python train.py --n_layer=12 --d_model=384 --n_experts=32 --experts_per_token=2 --d_expert=160 --d_shared_expert=256 --activation="swiglu" --moe_layers=[2, 3, 4, 5, 6, 7, 8, 9, 10, 11] --router_score="softmax" --normalize_top_k=true --routed_scale=1.5 --balance_loss=0.0152 --balance_bias=false --init_std_router=0.00845 --lr_router=0.000385 --vocab_size=30153 --norm="rmsnorm" --norm_eps=1e-05 --tie_embeddings=true --optimizer="soap_variant" --lr=0.00197 --beta1=0.95 --beta2=0.98 --batch_tokens=[32768, 65536, 131072] --seq_len=2048 --train_tokens=535800000 --steps=7094 --dataset="wikipedia_en"
Below are experts of layer 2 (counted from 0) of a mixture-of-experts language model. Rows are named router (the router's row for the expert) and show model dimensions 0-95. Each number is 500 + 25 x the weight over its row's rms, rounded and kept within 0 to 999. Numbers have three digits each.
After each expert's rows: a language model's description of what the expert responds to. This comes from a sample of Wikipedia text that the model never trained on.

# expert 5
router:491508503520483470479504513520504527553546489513491482489514523506502497488525527476470488498487495463490510515463461524523483490480487503477528525487513525469504546536522527441513492516475542534514523485532512469513522520512509524480559479443486475492491493545482491472510516510498523510
Description: Digits and decimals

# expert 7
router:487514517492491477490463518509501466506496481506472473478456484525489509490485527489567485503475517493507538493518418533532486492457575507517477500522503433510509544516490492518490509497583507509474518529497504496498517476464541480522458524483518502471486548466484490477464489530498523500
Description: Infinitive to, modals

# expert 16
router:503498497523505492503545478513491492500492524525496488493566545494492496483487506464493549526506481554499500497496484542511514549499528490490569509502499552473470478479456492533507460489477489485513489481483490516483487533493496541513441508531467471549517481528504532539485506488445542485
Description: Concrete common nouns

# expert 0
router:498501500484519493502498494490463531436505517498519480498530487525528489459493503482520491494512493508538500498493454438472502515470506496496506540523490497502492453503497519506527566455496520506535529484510489453515523530500522500502470417475500493467533481481512518488513481528580500489
Description: Personal names, months

# expert 30
router:514492485511522487556534510557480477518528485520463513523506494427510507484511563481517532514482500495517528522463499520494522546488465489485514511520495513459496515466491577491475480495481461486493518514513468510505477512546517466464466532489471493517484488537493513452485524530508500488
Description: Head nouns

# expert 28
router:510479479470502501570490475489507510459513569500516500495492500544488527492491531481516469514528513499468505551546517497509494522521502502490497469492505512474487470484504518536520538476518504533500463515512487462532454509483461555492471476510503520508466513517465497573478475496512450534
Description: Biographical verbs, prepositions

# expert 12
router:499495515530501505487485516484485515500461477446538513521491481457495532480484479490454470496508489462531484458486502535511496490468463513440514501515461521534500463495491487477499502519514522486475490497519496531491519516497456505482504442467491516530523512492509529463520465507497512494
Description: Coordinating conjunctions, commas

# expert 1
router:499501475503480529499507473487485529525473530506446473490461478517514455443513475504507509527543497481485538495514554483489508496491524495566469519486492481466524558504469519502514473533480481499470484467507506524537504474541500553519523488565490496501498414472505490538486497529479512482
Description: Word-initial fragments

# expert 24
router:515495508521503515491513503469544525474539459533527488497496501437496472509482485516536541496492510531504533559504501456527505480497471502464467510467519492523494460499515488506563473538492482569483489521471485480443510481524508514499504503513446501484513476512504485534531526442473508548
Description: Digits in numbers

# expert 10
router:509454488430503493500580485494454495540489517508508514480468530538500468518543489498536488505521453513505519474476560494494526514516464505520500514475490508511491538471475477488549530467514456504532497486526465486505508481540485480471507503535475513511475521512465538497495502492492522515
Description: Evaluative content words

# expert 8
router:497500491509495523499511496504527506479524480510563472523535489464508516532491471478501520488525514453492511493515506482511487529526517499524449529555457459535485497528508500500468454526470490490518534496509514518552550528503511424500530513482481502506519509483548484498472465505535463520
Description: Capitalized word starts

# expert 17
router:501507482473528487509526484488514522520444510460513549475495545499506498496559502555536520528523483447489525443495504480467525505477470499514462487505535534475541488493483529486512469487546532495423509526474478505489481524490507505488501479505496514503480513495469509478542487454476513541
Description: English suffixes

# expert 6
router:503493494514501510496493500509533484515483461466491462540505482508509484525517451446488511501529513498503487478506521554485514525520561509481495515468481506538480529500515526517477502507494481498502467508488510514499464490498498502489459491482486500506517501505499506571496485492544521499
Description: Line breaks, headings

# expert 22
router:514481472494510559493576458538472475450500491538509429571475514515525460482485498518475495498502439483499491517489469518509531517502514462516521547499509487504486495511489509507517519496511479484538486463530462483479498495498472464521484495496480506452484475501525521475530498492504535509
Description: Proper name beginnings

# expert 2
router:493512514474500536486510496507521510503489504465565483481496494505518500471496535524525483499513501451557474474492518527543482491505499514522508455512486461471505554485455504459503509477516513516515527494544496454513441483538525493527507523439489511486487506534452486479481521497529519465
Description: Section headings, table headers

# expert 29
router:514489495509551518493510469532487521507501514531508519514504520535532520503525519543504456485476494458451492473514469526507542467476482475509547471548489532526517469499487510473521487475462486529483495504490506504520502530496495546491509495495477469482491494509508574465549514493524459531
Description: Name endings

# expert 19
router:469513527519480474474488531475458474521515464483469520479504474531496528500478492473460474527474517544541539491488428518521469484466513524533550468519489488555469518537481485471483465487501512484486496528432521523526533496485527481530472481489519551513510531481522490459502459510517494486
Description: Title and name starts

# expert 15
router:473524521532474479470463535477470476538521459476482518485514466529475532500480515469498485528459513540518493518479433553515482467467491530510506487538517471561478526527517473475481481462479518486491513519440526520533519470480527516524482489487518526521479521468523478477473462520513504476
Description: Table cells, scattered words

# expert 9
router:515473502507511523497544490529504496488468541470486476540484510528498482481506467528482481494464469556517508523471463533490514525480492490451498491487476465468504488492492490473453531537489471494477478463522485453490517539508508455468513522497502494499509474523529522484481511538538523478
Description: Place and institution names

# expert 13
router:476523529524466476478467535477466471538506465487487515481510467532473515506481506476497490531470521535506475517492451552522478471443513524514505489526506488544475520520515477476484473474501519482496511526462522510530517477473522510530471467483519521522495514476529483476485460509484514473
Description: Table cells, nationalities

# expert 23
router:507499496521527503474503419469524473521547514477502534467489517471470500499464458474470501451520465493459457459506526532519548490503490474511501538497468476490504466491516505489493525499515473510548511448546501535471498486495424511475508510514546510505513476510495517523499516480479511510
Description: Early word pieces